config = dict(
    num_hidden_layers=8,
    hidden_size=160,
    n_experts=40,
    experts_per_token=2,
    d_expert=128,
    d_shared_expert=128,
    hidden_act='swiglu',
    moe_layers=[0, 1, 2, 3, 4, 5, 6, 7],
    router_score='sigmoid',
    normalize_top_k=True,
    routed_scale=1.0,
    balance_loss=0.00221,
    balance_bias=False,
    n_groups=8,
    groups_per_token=2,
    init_std_router=0.00715,
    lr_router=0.000987,
    vocab_size=1684,
    norm='rmsnorm',
    norm_eps=1e-06,
    tie_word_embeddings=False,
    optimizer='soap_variant',
    learning_rate=0.00863,
    beta1=0.95,
    beta2=0.95,
    max_grad_norm=0.5,
    batch_tokens=65536,
    max_seq_len=384,
    train_tokens=504700000,
    max_steps=7702,
    dataset='wikipedia_en',
)
Below are experts of layer 3 (counted from 0) of a mixture-of-experts language model. Rows are named router (the router's row for the expert), gate (a neuron's input weights, with its number), up (a neuron's input weights, with its number), down (a neuron's output weights, with its number) and show model dimensions 0-159. Each number is 128 + 32 x the weight over its row's rms, rounded and kept within 0 to 255. Numbers have three digits each.
After each expert's rows: "comes before" lists some tokens at least twice as common just after its tokens as in all text; "gets" lists some tokens that make up at least twice as much of what it gets as of all text. This comes from a sample of Wikipedia text that the model never trained on. Tokens count by the router's weight.

# expert 22
router:096070144082106125136179113139146197106056130131150087091195134103192094096094167133096138122135140122124108126102187134123111089151090211095138157071115084123101094124138212150083162126139118128124112056119108155147162112104110119112122150123115132102142130130184161140099162127164153107150127124146106139101099122111156109107152083129113100070125167146167116113168107087118148136180152046153097128099136186148107053166124129063094162079177145170162135084123134084131185134176107
gate0:132114130151160141116126163041184142157095102154143106043134101101132150126068166150108044111130105203118098140118139074120062131158185133106159132113143122128133144100142076153099154172102098112213089115133150162134129147090126136111091128063099203182190093131128100143141074118103136147121080139117094137155103103082174090141126131109099140134160093091135148125132121139135107115071129071145109128182133110172075162174172169115101095091179097143109108162121088131177102122149119
up0:108159150185124112105090153165098106118166145091113081098148113141141102145214172156114113124094135113091127131120169137139110111189110195168140090141116060115111069121151136132200157090057112135171119134108131136123194100147175122106142115141096150125140196132068091130152164097115159129086132155139126120128135152148109144116102111082130126103170103103066144167113131187106124217147090157147068155025135097129091075104107164172149115095097115107122144104138159108135141120069077
down0:122168124115161173121113114139089109156124123091124133131157128133171147106137056155123246159104120083061147084059139157153180102167162149132096140146153141132101139121160187116178175107110094135080132089127101118156183141151130154151173071114137131103172108109115082109114089115145115146153215123148143082111118110192112095125120144137144104099126151145092169125100157133135137217107083163110085164089175113078123097144145092161169074143134159138070144085104146112103148185111158
comes before: "-", "|", "==", " The", "The", "==="
gets: "\n", " (", " |\n", "|", ".", ".\n\n"

# expert 25
router:125128153079082135170124090138112150133115079131149106107145106151123115113124131136108130108174072119129157166137048129107138031121098172112151146169072104123164168113187152132148093120118167164114135075153092096181187115063099125141113182163075112116117137162189183188120161101184139095185134129130110105138117088124127145138134176075123111084103152160154097095135117171136094125169153094159068127111142136173087137154092179062128152099160143162105153068165140110156137159193136
gate0:169146124065119097135190126165104145133139120101172132106165151140119048116134139146143098155136154149086159137177128168069085138111110100111145150136127100098186069173074109124124138122075144086194156124146138121155058134114105082068151109165203126144147136134094128180118108122164144131176110178106198142172088114122088128137144206118125122143129131139178045111130133148102125055152175115126152131104056144133150124137077140156151201080126107072119129148125154110155134166160122
up0:148175149157097154115128173094098158157109159063139239125114044099161125121135131163116102153122154109079098172179142068125084119109111074093157093119125127107165114108058143099163149090124088136164073089133124133084169118100129128137115112101110140109107098109145099188158141102080105157133123095130138114121103122123162150118088150141061212201142108142116117181130144098115123132161075136097138152069136130130157160130194160082102127111097103167142128139128132073197186099134139
down0:160094166143150114122139097127162109111127145126160141099086167105173131141083164108112131120088172100140175171121125153104128165099133153148112190153149182064125135130084151155122103132087119199120195182085110127114131119140112153036147179141113149162133147153157124084107106115098177054160103184086105128150126061154117134194219157126154148095098083167121140092155153124185140107111191151110085151145136157158155132118111115154098183086108143083121154129172113118131104053146152
comes before: " |", "A", "C", ")", "N", "S"
gets: "i", ")", "ic", ".", "\"", "A"

# expert 12
router:063104141112039148116139122149125135102128083134105113142144117139118143101139201145122079110124063116103157152109173155144104139113164155098139185151120056100197133119117168194152169143102103228140151077162099114155141100094115145134121141140073110074124107142166168083135128117102138058180124130141136107113166130121122105073157119127115106081137152137152089131125135147118145074163103103131039094139131195134092124166105115142146155149128104197118115100158140048125158145196142
gate2:093130143185109119122102095151152126088114153075118129148122174129133126138090174078152118077148136156094149141051134163129116133190158149144144188117150149092165106093109110109105115125123125128079117219134134143136139131143124121092208108099100149120183106151196142100154099148115168204158163147071086173094119110110140104097123172068153185159134091084136094080125116159130099117171114154112118072140193075122155092125138084068125077139119109069094120111103082132066109168129130
up2:075126088104063188100093160181151135157127135123161150097105057134187122145112145161105131159105194139111166078147155165126138147149120124101169112095120112157072134145107115080077172165133153117134105214138151117152133187158173162110156113175158109156114118162126172166113168095115061068176106196121098128095141151102194141108134131170099159133136159153131170123155142176109097194095129142110118122086097091111117080095178125147090166144098186100168130123179126132167104107128111
down2:128150129144162181153162117107149121161118075179082184110124105121100096127117194083181141088095103147099112171168121132130080064124198172113065141101106146171147099114092122160034181096110195104074137115149134142146163111116179105145099147157119076143143093117084090080120078117187155130114087155135113131124146091124135152125131100120104117136124135149134121106124078158148125083129108162098166124081161156179153133187158106101158075163166153150059173177106137104076128121171126
comes before: " |", ".", "–", ",", "0", " |\n"
gets: "20", "19", "0", "1", "2", "3"

# expert 32
router:128148138108127094171168135147182124081132103137156072132148128125154124039030125100136111119138121131159113161094142108115146121161057128103176118127135060099126161148161216165117191106136124146132125143157150129154159164118091148140095156129121095087124139164202133079138154128153105086188118128121113110105088098070166121074135117121100158105130151154116135186123093107084126072206079129116066127158118175163093128164120121072131129098159140143126158081142142074120111174195156
gate1:142078147149136209162064149090137078118153144200174113139137106142146152097149114113085149171096130144099117158157138129114101145100171165118060157136101151137144131134092164145148133139123076115192189164139134117142088130094111121147118138102117144117122050129093105161099154150090150086145158072157162105160112133125124078093046090130160225186140160160121099136179081071096185157091097135169126178136144102179167147133134172102159154093140106112132090095099176125140140149109109
up1:084170154129150087103196092129094110118167182084144145124105078094069067107198114188160170087119107107152104089116103138117153111202157137166200137145140066102129117119148143170141115201105155143129111127100095104142142071149126097128123129123116137117084155161136103106115104165124131196131144138174103132101096100134133160185182132104127107125171073127121148124047116140129135149170075156113123136109142162098114137163090126162086137201186165171137102145086064113126092167164134
down1:076128062155136109152102134155103206173138119146147156134129146106140087187152115121121111093071076110107157134103078116087099105185079221088143105181159144178149074092121137105136092123105118112124120077133143099157105165094109122126130122165214087138084149176156156087128170165117101104148120143174205173130116110163126125145187119166142196132137140101152145083138148178102179118141099119127148097130127138163160141151158185141113111158107147130101189138147142116213133148155146
comes before: "20", "19", "1", "0", "2", "3"
gets: " ", "-", "–", "/", " (", " −"

# expert 11
router:120067152113070132125121158174140173115067125120179099086148074089129085087125144167145133131178082110131143148144190107100141123111134159124125126188138106136174127080131168168087117146156138184119144092147159073149178211118123128120099154095116084100102134112146165172092156058153114145178156096177145140113155112098106092141130119096139080121149103140158124163176096130119167106109131118129073079198085165159075107175076129091111164074127081132129147114195141063111122166119152
gate0:161122170152130141123118162101119142146074120109162137102147125127135122100095155126136121141166166144140155111108113106168139119080180099094117106160142146118183091120082051160157135146115152192128140144208127084135113151150100128101213089140123180104107109189113090154166174156115121131155121128145098124161105102109128111146193220177127108110117122162150052201125097165113092076173144130089062130130158137093151134116127103130111126054129139100180140126131180077122209152078161
up0:176107093106146182097066099122103165179081141136078105091114151105138215149119113128096122121111164136083134093129143159118136174177111098149138164138149130134186190130138144117189137185188197123116100111145136145137149176153088105152122123139110115157095118110096157108055203100141087120113130129161089207122167120073171155129153144173154102079103146124095121138125095135124112107147076150155118091125206121161168145080101127085162107101158169133151108056143145120151075111087144
down0:029148153167133088102171120161108121094126177109122121161133123170112107090057140171146174129151163125162121101100135166097104097080088107144126106145152153109160120140095101132162085074168138136154121094066157203102160124112128133111163132103166111204160181160092116151144130117139178193094124087125070123108157094120073071151128112122071193187076073131058160130124100147119111191145180140152107130128106146106074089140158137120139157160106089120110120161160120109117116092130119
comes before: " to", " by", " in", " the", " on", " a"
gets: "ed", "ing", "er", "ar", "ated", "ted"

# expert 16
router:126088124094098113146157126156143148134132084121104141134106146000168152089076155126118111110132125101148085173150098150138073116119150146096166191182144118111138159120163172164160132105159160127125134117115097110145139135115108121147082168084044151099088150131163149116108151133109195113162183119150094127149121085145153090119112141108126121090079176151153125118141116137130149080188096117130124071107087159151044072195164135112128149094118088094145146107159165048149173164154160
gate2:138136122099164152118152129116102147122123107084199110122158143149180119089141095140100103097151174135138160155090188176186094113087129126060124124108149152134147127097159156075202143120180108103106097110165150184155061143114152126143163136110108137109093150125164115183125144106155141110188039099122065138185179148139178122137098125090119129094136146079141171166100135122086164043147092111114143155122141118100185162139118145122046146131104116062142173146112088129110117187174134
up2:143165152111172148129069100081090176168149114154159137085156105138063047140126108141107090122095134144108158112107084112130195129141162112148116059172192162119159166150156130200140125096144143114095113126141147125088141153125120150171139159144124170154104128123109119104142115155133129058149115151084097085122127131141116185191129093165105136054102108173062169150111081159089159175156127153096112149144190177133133153094165087153058109190113115123158078125116186161106111098150145
down2:136125119166125077110090155152088112108121149161127150085125133093125138139107114100192130127141159165154101130123152082115176128144129064182151123165180129115177079121118180191059157214136078142154098163104098133165098141063123152169085142164144087126169132131136143104152087138125125163160141089147097140060065166137086079134107102103134082136121165142206098103160160141144103162072087131144104106197110117115151141032116133141125127168173122108114063104151146131119153150092118
comes before: " the", " a", " ", " his", " an", " their"
gets: " of", " in", " to", " for", " on", " by"

# expert 8
router:082092122094092109145151103105178133103092107132175128087189102085168118130112136152139079086152145063180104147095119130132154085123152178159149131146098085115174162126153171146108169135219139164116130104122161081172113103106080151148129160113095093107091118140197140093114099115147138038184102145143089149091137102175130107115123142074114148154155154135204089116111087142152156089178105099195109065148138157127123082162117158129135167118134074168120170110149179076120105123156132
gate0:090060137119156153132126120168159144128109115101100077143171128110121135151106145074127094192178130140121101150137079136047117130167079056161197136110115052206121195145135083117104159124166134128154118134080122176098164113128134115082158077168138135098128191137120077131107173133137121105157153160121160148117186135146174125136138122123120077098058126159080069113133107092141144119092130095119132112111063095094130119136131101140065123172137084105117153161082095125158137174199133
up0:089072121192126081081145121067120153127131149152105144083138149073126123163156095148157119175153136127118088122123137122118133152107154126118158167141140037126090149177085126168182186137108167117112099193091116070113131117099108107112125144192119084142088111140118142104137134089167143090105116127130138114073131144115173054140186177090104128122090153141139066177108173157190079132102104138228199127116091130162114124143112049149159098119125100175114117122114109116134111138145177
down0:092162100161093133178150085127060148186171160173150142114048105144118164137118105132149140123152111106140154141148078156047108128147164084149178153112180066126057151196130130164155148133180097063145101129137133098136200140125053156158109085167150159162110114124103149114146145086151116145130155086115119139129090143145166121133130110100100065134131136120111137183133089105142150162114158077161070161130088150089090100130115171130125169171156193132095125113109149121146094189080151
comes before: " ", "-", "==", "|", " —", "="
gets: " |", "==", "===", "\n", "|", "\n\n"

# expert 15
router:073106113083088100128151140158151171080116077138163073132159128098146117101078181141109087105190146091159114154119133121107092112100124171121172147133115084132154164159170197183113157142148126181122107107144149095161164105079108143168102149102077104065112102136194168122096135099126129086178139107150125160093097082133125109083121139103096123120130168122181089125141105121123173074177109083153097093178107187165077085176115169108102160104159133151145158079152174068122150160176157
gate0:184125081113067132103149113154093178106147148140121089061100132158154165178149065157131075123156146076106113134157116130124123153138122136123092124120129098150122231105125089151147174115114103182133180119112134173089117107095124165144147138177193155064092085176132148167112162101124087145130106174094107100191096152126141145155088136121132145115114152127112074143171135154226124131128103128137113084063149156094208105149129124149138159094102124103137120133134096096178112193135194
up0:117134156140079086144133120149063105092163100164118120147116157108159082072107216138095090125150074050130139094090118053160105099108107142093152139156107138099147119092114106072208129162105195128123148134167155109159144195186099072115160147092123119128163111111135127115147143185080143118098151131186084098103095169149139117109141099169128137111183144173124140182100118134111170091145178124127134186155107094125122155134083107094107145205146114080091113127130183168097117141141122
down0:073132157132152153147089135135123135092091090158135085156111123108138189097146096124144196129130117145174094157085100133116168008124083158067147057145120149082137144116112061126150152173131113151137141113145140113180097230150098047112121104128089133153130153095152128095145148114120096066139159134159119161128063077085136183096123091130110158156161126169164125146175114106129136100115120169146136087141166130106096130121089098141160099185144145066118121078146125102092163137161112
comes before: " ", "00", " M", " S", "1", " R"
gets: ",", ".", " &", " –", ":", "-"

# expert 29
router:093075074093152128141150123144139203081089068129130088108120155063126162087109171135088108098169100121151109112167106109126105130118070151146162108151064109121129149112176187158135173166146131144141133114158141129170166115127148159118119191111061115064111104110222149159074173113118124087197114108137149174113140106100170121168106118074119155099115159152143097121157102059099169085179132112101129091158162163141099095176078158124121143149163156127083101123145165086142105141172134
gate0:119158112169104080175108126170123057138156115069098098131096165163137144145149093164111157108134089167149190113127143148122127089139109157148126103166131070072152187131154122098143153061132159078127059112166094173126117131063207102117147140088127134150142114174140164152094085054102115184086084086148152132093092090123090119114114147109151129138093135109140125160143102164131140165047169160187142095104156147127192119193096174104171128141089144132116150103125139107163138084111166
up0:163202097136139113154177105130149068123189135139134103114107153140106121111172147145115141113125163134127167183084161151122120052150135159069141107153134090104104137144046128125166173129173146105085132117149082121092077155136166108161141111127106133180099124152149101188181081055108124104113097140186221084122064111108153088149095131174123156135096123167121108163141156161108155154109186145166107150099122184145193150129130147140124138139084135098135162120176177093121150072080142
down0:111088164159129089150126158204152121104122137131161128137145074095157105160149077189132111131129141144135119164111135140131130096071094064130097096071107074155102112075201101151111118169129100109140122133147118133160123166106220160089123077148147165118174132146153098119109156128140127167147111123108084118097134172111137125094205137158149066198096172109088127145129135011152103101127149135147163070171191140156162114134062128119130111113105109088078139140095100155100119114143090
comes before: " ", " M", " S", " The", " D", " B"
gets: " |", ",", ":", "-", ".", ";"